Experts of a small language model: 64 experts in each of 13 layers.
Below are experts of layer 9 (counted from 0) of a mixture-of-experts language model. Rows are named router (the router's row for the expert), gate (a neuron's input weights, with its number), up (a neuron's input weights, with its number) and show model dimensions 0-223. Each number is 128 + 24 x the weight over its row's rms, rounded and kept within 0 to 255.
Before each expert's rows: a language model's description of what the expert responds to. This comes from a sample of Wikipedia text that the model never trained on.

# expert 46
What it handles: The preposition on and similar words after verbs or dates (played on clay, on October 18), plus nouns like album, episode, season.
router [129 134 116 108 130  96 133 148 107 143 103 166 124 123 147 115 117 162 134 135 106  85 128 133 165 128 134 142 101  98 123 107 165 171  96  97 147 124 112 111 121 113 136  86 152 132 162 108  99 178 159 137 112 133  92  81  93 146  72 133 102 137 128 115  95 114 112  90 162 110  98 113 134 128  96 113 177 121 154 147 136 138  82 113 133 111 123 144 164 114 160  99 104  82 145  69 119  98 155  93 104 126  94 104 112 131 119 122  92 103 155 156 124 133  85 154 142 158 167 140 125 141 114 166 137 136 123 104 139 123 143 124 178 151 149 138 131 126 121 107 115 124 163  93 159  98 155 144 163 149 133 101 127 151  99 112 120 105 121 158 124 157 158 154 113 104 107 150  93 185 143 123 140 152 111 147 195 154 141 136 149 115 165 125 134 141 120 154  98 152 143 105 128  95 147 115 132 114 101 153 121 162 123 126 139  95 145 137 126 165  95 108 124  85  99 126 166 110 129 102 154 119 117 103]
gate1 [112  94 159 167 139 131  99 113 110  79 108  95 166 126 134 147 148 123  89 110 155 142 143  56 151 124 112 125  83 155 141  97 169 157 127 131 139 104 155 143 128 142 134 146 111 130 138 112 155 172 110 113 134 145 110  84 144  70 155 147 149  98 121 129 159 118  92 174 100 146 171 155 150  96 118 120 158  76 127 162 106 100 108 124 115 154 115 117 113  87 115 165 140 145 158  84 100 115 129 188 131 148 144 128 123 139 139 129 165 116  73 157 101 126  97  94 127 133 145 104 166 117 112 138 148 153 127 188 133 135 124 128 128 172 176 135 115 125 139 122 150 102 113  97 169 135 124 131 130  86 108 154 117 120 116 159 132  98 141 114 125 151 127 141 151 141 134 132  45  83 139 118 121 117 119 117 158 119 119 144 138 145 150 176 143 125 121 142 122 125 124 128 133 124 117 153 103 134 124 114 117 136 133 138 125 119 161 112 128 143 137 116 137  79 127 109 143 159 148 177 150 148 137 131]
up1 [128 137 187 145 172 100 141 152  92  97 130  81 122 148 163 102  96  96 159 118 156  88 144 119 131 165 141 116  99 138 143 191 117 132 112 112 110  84 156 145 142 117 163 133 125 128  97 147 202 112 141 129 164 131 110 147 131 112  98 121 108 126 114 168 102 141 132 122 143 123 172 161 171 155 148 128 121 143 154 148 126 130 188 122  98 127 120 127  95 128 128 136 116 136 126 134 128 113 110 138 143 198 113 116 138 142 121 152  99 110 151 103 159 102 117 176 136 121 139 124  93 117  81 168 133 149 127 131 137 150 131  93 129 160 132 123  95 121 117 121 102 143 138  72 140 132  97 105  91 118 120 147 127 116  98 106 139 100 119 139 159  95  79 130 140 113 136 146 144 116 118 146  95 157  90 157 154 142  92 116 126 102 138 122 154 155 161 111 119 105 122 134 141 121 137 153  97 121 133 126 153 117 128 138  95  85 134 148 112 134 132  91 181 121 136 120  88 136 145 166 174 171 101 116]

# expert 62
What it handles: Single capital letters opening a proper name, mostly places and teams, such as H-atteras, H-ertfordshire, P-ortsmouth, C-oca-Cola.
router [121 124 157 159  98 110 146 152  83 126 117 153 116 129 109 144  83 130 121 133 184  95 122 121 150 111 128  80 111 156 127 109 150 112  86  88 109 136 119 118 120 160 129  95 153 141 132 105 163 155 114 149  94 104 121 111  73 137 120 109 140 127 144 165 129 163 142 140 146 112 160 111 153 159 134  67 136 162 132 136  94 121 148 169 105 120 168 106 127 134 126 148 115 178 127 115 110 106 138 154 178 129 130 166 145 128 119 137 165 121  74  91  92 179 127  85 136 134 113 119 156 173 122 128 165  98 100 120 129 100 140  92  92 106 128 155 107  98  79 133 127 113 161 113 151 138 133 146 109 127 130  93 147 157 117 113 129 108 113 108  97 168  90 115 125 149 130  87 107 107 107 102 159 139 121 105 101 136 125 133 141 126 126 132 120 150 132 164 130 145 136 168 105 115 145 133 149 162 175  91 131 105 104 102 120 113 111 118  93  81 173 128 150 134 132 118 104 100 105 141 148  84 112 119]
gate0 [128 131 102 100 134 126 119 100 127 146 106 172 126 150 132  75  93 123 132 138 140 160 134 167 117 132 153 149  96  90 119 149 123 134 163 135 119  94 128 135 130 142 168 150 108 153 133 110 147 120 110 163 190 158 146  99 109 118 173 102 145 116 127 106 132 131 128 120 110 113 114 103 114 110  73 154 108 123 146 103 157  77 127 138 170  95 134 124 122 112 137 122 108 164 170 118 144 126 157 132 139 128 104 118 133 173 118 114 119 110 170 108 125 146 116 115 161 122 135  78 160 147 109 136 113 138 141 128 125 171 138 204 153 120 121 102 162 109 106 116 112 115 153 145 132 148 131 105 127 139 166 145  97 135 187 156 135 141  76 115  84 160 133 129 155 137 163  95 110 111 132 114 116 107 103 126 125 117 147  90 162  88 112 109  85 154 130 145 129  95 130  85 140 145 132 151 125 140 130 114  97 139 118 158 165 148 130 150 104 111 186 116 163 107 122 204 125 134 135 101 118  94 132 114]
up0 [123  92 167 149 135 124 127 102 153 159 131 108 134 158 145 163 146 101  94 151 138  87 107 160 100 140  95 112 106 113 122 102 144  85 127 154 101 166 148 122 121 107 122 135 121 137 106 115 122 126  73 106 180  78  95 115 128 132  83 115 109 143 140 120 114 139 103 148 122  88 130 111 120 115 115 142 117  83 120  85 101 118 165 174 111 191 149 131  87 131 123 107 142 160 120  95  99 131 112 129 111 140 119 100 147 119  95 171  98 109  63 132 150 130 128 112 109 191 103 152 121 137 137 143 179 121  92 131 114  84  98 114 115 136 132 134  83 118 143 134 121 109 185 142 132 118  65 141 157 118 150 119 180 150 149 142 158 104 107 124 127 165 124 163 118 128 127 126 117 135  90 112 104 126 104 127 119  95  87 165 147 116 106 124 105 153 130 114 170 136 101 148 131 106 122 129 158 139 145  84 169 135 133 126 115 123 112 107 101 108 144 140 131 133 122 116 117 118 146 124 172 121 142 142]

# expert 6
What it handles: Opening parentheses, quotes, line breaks, heading markers and the first piece after them, often in math, tables or section starts.
router [126 111 142 115  78 141  75 139 134 118 146 111 125 162 142 193 102 119 123 111 149  95 112  99 148 137  97 129 115 148 130 135  79 103 167 106 116 165 142 105 133 165 138 127 156 182 117 141 187 171 125 113 148 113 149 150 102 148 130 151 125 167 100 160 134 155 149 167 140 110 118 125 116 128 153 134 175 105 135 130  84 138 119 131 101 148 116 136 101 158  79 160 145 147 132 105  90  96 134 154 112 129 118 156  86 154 132 126 132 163  96 115  96 138 179 130 106  89 110 143 138 163 115 121 115 151 104 110 117 125 105 156  94 119 124 128 129  95 122 136 100 154 130 144 130 110 119 171 130 132  96  96 123 139 131 148 100 131 134 118 101 133 133 121 129 188  87 101 148 105 168 115 157 150 101 109 127 111 114 151  97 124 112 155 113 100 133 117  83 128 150 127 113 139 123 130 122 107 130  72 116 118 100 156 127 101 104 145 148  78 175 109 144 137 120  93 134 124 160 180 124 152 139  87]
gate0 [135 126 112 150 153 168 114 116 109 129 136 136  87 149 112 133 127 136 166 163 101 118 116  98 160 145 108  81 141 116 172  93 169 141  99  80  97 141 156  65 166  98 146  94 138 134 130 131 111 114 113 182 138 153 139 109 100 127  88 184 115 114 108 140  91 144  96 195 130 150 138 123 103 133 101 102 129 136 163 130 127 113 113  85 152 125 107 138 145 158 148 128 118 149  78 102 156  92 151 141 118 104 149 134 172 157 122 154 117 148 163 162 132 160 112 133 132 133 180 119 115 151 107 148 125 167  83 122 156 109 141 147 118 140 113 143 118 159 132 128 142 110 128 104 137 130 167 105 147 139 169 117 109 143 163 122 130 133 129 117 105 105 161 116 163 156 133 122 119 118 151 102 143  96 127 114 162 112 124 110 146 117 131 152 148 103 107  93 120 109 109 131  84 141 164 147 134  99 115  98 104 134 147 156 158 136 194 133  96 122  95 109 111  96 148 120 115 157 146 110 111 156 112 155]
up0 [171  78 108  89  94 127 154 114 130 100 106 134 117 135 132 192 165  76 132 116 129 150  84 124 132 104 152  75 112 140 177 134 164 146 117 116 142 147 136 120 135 149 132 113 153 114 119 134 126 198 116 155 156 139 132 110  95 116 101 120 125  92 147 145 121 142 148 108 129 103 113 150  99 139 119 112 167 127 133 147 125 113 129 119 139 161 129 159 139 152  91  92  96 150 124 134  85 137  92 167 162  91 156 148 136 115 138 100 130 130  99 119 138 108 132 165 113 109 149 176 107 111 161 143 105 167 152  85 161 133 142 115 140 130 134 164 151 164 144 129 124 178 132  86 151 128  84 132 131 136 100 128  97 179 136 140 128 159 128  87 143 172 120 130 110 140 150 165 148 144 155 106 129 119 101 110 109 149  90  97 109 133 109 100 163 102 142 116 163 126 112 154 108 105 161 135 101 135 143  81  95 141 104 143 146 132 132 110 129 129 174 125 157 148 125  99 111  95 114 135 107 132 124  97]

# expert 52
What it handles: Row-ending pipes with newline in tables, paragraph breaks after a full stop, and wiki heading markers like === and ==.
router [139 123 149 138  98 114 142 137 167 134 135  89 145 131 133 118 101 113 124 146 123 116 108 147 139 168 147 111 149 147 158 142 141 110 145 106 150  98 107 140 134 165 147 137 142 164  93 172 174 131 112 152 180  88 144 135 138  89 118 125 140  91 128 168 160 116 163 170 165 132 151 138 144 134 133 118  86 107 146 157  99 148 147  88 114 151 136 125 161 123 144 121 128  91 164 115 126 145 117 176  93 153 160 146 120  93 164 143 147 149 151  93 155  82 112 149  91 126 108 117 135  95 132 111 124 133 141 178 113 159 160 108 121  89 121  84 109 115 127 159  95 110 111  96 145 144 138 149 114 166 131 140 119  89 118 156 147 124 148  88 122 121 133 151 152  94 102 121 154 140  85 147  69 102 134 109 151 110 130 129 118 111 192 122 130 139 129 156  68  93 133 124 117 145 130 104 119  59 133 136 136 119 129 138 118 149  93 167 125  94 135 113 141 111 157 106 158 119 149  99 127 115 112 139]
gate10 [133  99 155 137 112  97 132 108 147 169 157 129 134 145 133 102 166 145  86 181 100 149  82 172 153 137 138 165 121 146 129 154 119 137 147 152 122  88 135 110 146 117 111 116 130 107  96 154 156 152 113 109 100 140 168 111 138 117 122 146  84 101  78 155 134 126 140 136 145 159 122 139 103 130 133 137  85 136 128 135 112 112  99 106  76  85 117 173 119 126 156 104 163 146 101 105  73 167 147 119 155 107 150 159 109 114 123 161 145 145 103 115 151 102 110 124  97  64 109 154 131 113 141 104 145 120 118 151 145 133 118 103  90  89 124 129 121  94 107 131  92 130 124 136 148 101 143 124 138  90 143 129 148 112 157 155  96 127 124 178 145 117 180 103  94 139 150 112 100 131 136 184  90 135 108 169 125 118 124 156  99 135 123 108 107  86 127 101 180 120 113  86 140 128 135 120 135 173 125 130 107 137 130 148 136 180  97 139 107 127 130 101 152  86 122 138 148 116 113 139 146 151 133 148]
up10 [134 114 153  94 122 123 104 129 128 181 155 121 131 108 149  76 121 135 123 148 127 146 111 159 133 104 122 141 143 144 154 131 129 150 104 146  94  66 103  94 150 114 150 118 156 148 118 122 167 156 136 119 149 109 140  89 128 111 116  99  97 119 154 179 125 147 161 160 164 119 128 150 110 132 212 178  79  80 109 129 104 137 140 148  90 103  90  94 106 103 131 115 162 130 185 143 141 107 167 113 116  93 154 115 105 108 108 154  98  81 112 105 138  85 148 140  74  87  99 172 141  86 143 115 128 125 112 140 139 135 125  99 105 112 140 123 128 113 136 106 100 111 123 140 150 136 119 136 149 114 147 109 147 111 139 148 130 147 153 150 114 141 145 144 139 124 143 139 119 145 125 156 102 138 118 119  88 131 121 179  68 130  87  90 133 136 133 137 159 121 117 119 161 125 156  78  91 109 108 109 118 102 122 138 149 147 113 124 128 139 140 102 132 136 150 153 132  96 156 138 169 147 115 142]

# expert 16
What it handles: Forms of be and have, and articles, right after a subject or comma in prose, e.g. was elected, is a, to be known.
router [124 123 144  97 191 132 132 130 154 114  84 162 155 110 125 115  90 126 123 128 135 143 112 119 116 154 136 170 128 117 112 153  74 147 101 134 158 131  92  68 127 117 151 171 141 138  90 139 111 101  95 125 110 133 134 123 117 119 124 119 129  55 135 125 100 144 143 152 148 138 137  93 101 146 154 115  94 117 131 162 146 156 132 131 140 155 118 104  61 124 100  90 130 128 108  77 124  99 143  77 111 141 163 127 150 106 158 129 119 123 139 139 144 101 146  89  95 112 121 141 132 167 144 140 116 120 133 140 138  98 136 136 135 146 134 125 138 125  99 160 112 136 157 136 153  63 107 129 108 142 160 137 139 138 119 161 132 114 164 134 127 108 107 130 160 143 123 117 137 130 183 112  95 156 132 141 159 172 119 111 102 132 116  87 122 150 151 132 213 143  91 170 128 140 110 158 131 193 126 107 161 136 108 111 120 158 104 110 133 149 122 116 125 125 103  85 100 100 144 128 131 121 138 164]
gate1 [144 164 124 176 109 156 123 115 118 136 164 158 132 163  88 148 114 107 145 125 133 112  79 132 151 101 100 158 141 138 137 126  97  88 144 130 126 133 102  81 126  96 164  96 143 155 149 142  99 117 143 116 161 134  98 153  87 151 121 140 104 140 165 131 114 109  76 113 100 101 140 146 156 156 156 134 140 167 154 132 163 125 131 102 139 139 116 150 120 133  79 165 129 139 138 116 118 118 145 161 113 138 140 150 124 114 150 180 144 179 106 119 141 104  83  94 141 117 133 144 144  88 120 111 171 150 129 204 120 118 156  93 117 130 108 140 110 116 120 164 106 114 138 106 129 104 125  97 185 128 142 148  90  93 130 129 133 113 132  83 131 120  93 100 181 153 133 128 136 101 121 173 132 103  97 135 124 104 148 132 135 111 182 165  66 123 121 109 156 164 128 114 140 140 120 141 147 137 120 114 156 102 101 127 111  96 133 127 146 120 138 115 120 130 120 137  89 159 158 103 137  96 103  99]
up1 [117  89 128  97 150 122 135  96 162 137 110 111  76 135 135 111 146 107 110 190 153 123 171 111 137 114 127 105 134 106 125 171 142  95 107 124 135 141 124 149 132 120 147 125 130 113 150 116 165  93 103 101 128 155 142 150 151 102 100 152 117 155 122 140 157 151 157 103 155 132  97  72 148 123 141  99 107 141 107 152 168 148 166 179  86  91 119 146 161  98 131 119 117  93 141 156 116 119  64 103 109 156 122 146 140  98 139 108  99 125 102 136 136  86 117 137 106 119 126 151 132 120 124 150 104 150 122 112 113 127  53 106 143 107 136 160 107 126 145 135 102 177  85 152 153 124 110 145 108 113 109 122 178 125 173 157 178  99 139 142 106 132 139 104  77 135 157 146 154 120 104 122 138 136 145 131 135  92  93 107 112 115 136 119 125 152 160 131 148 151 118 115 111 132 134 115 141 148 117 118 181  99 146 146 100  97 102 153  94  85 156 156 109 119 164 118 155 114 119 135 162 155 119 110]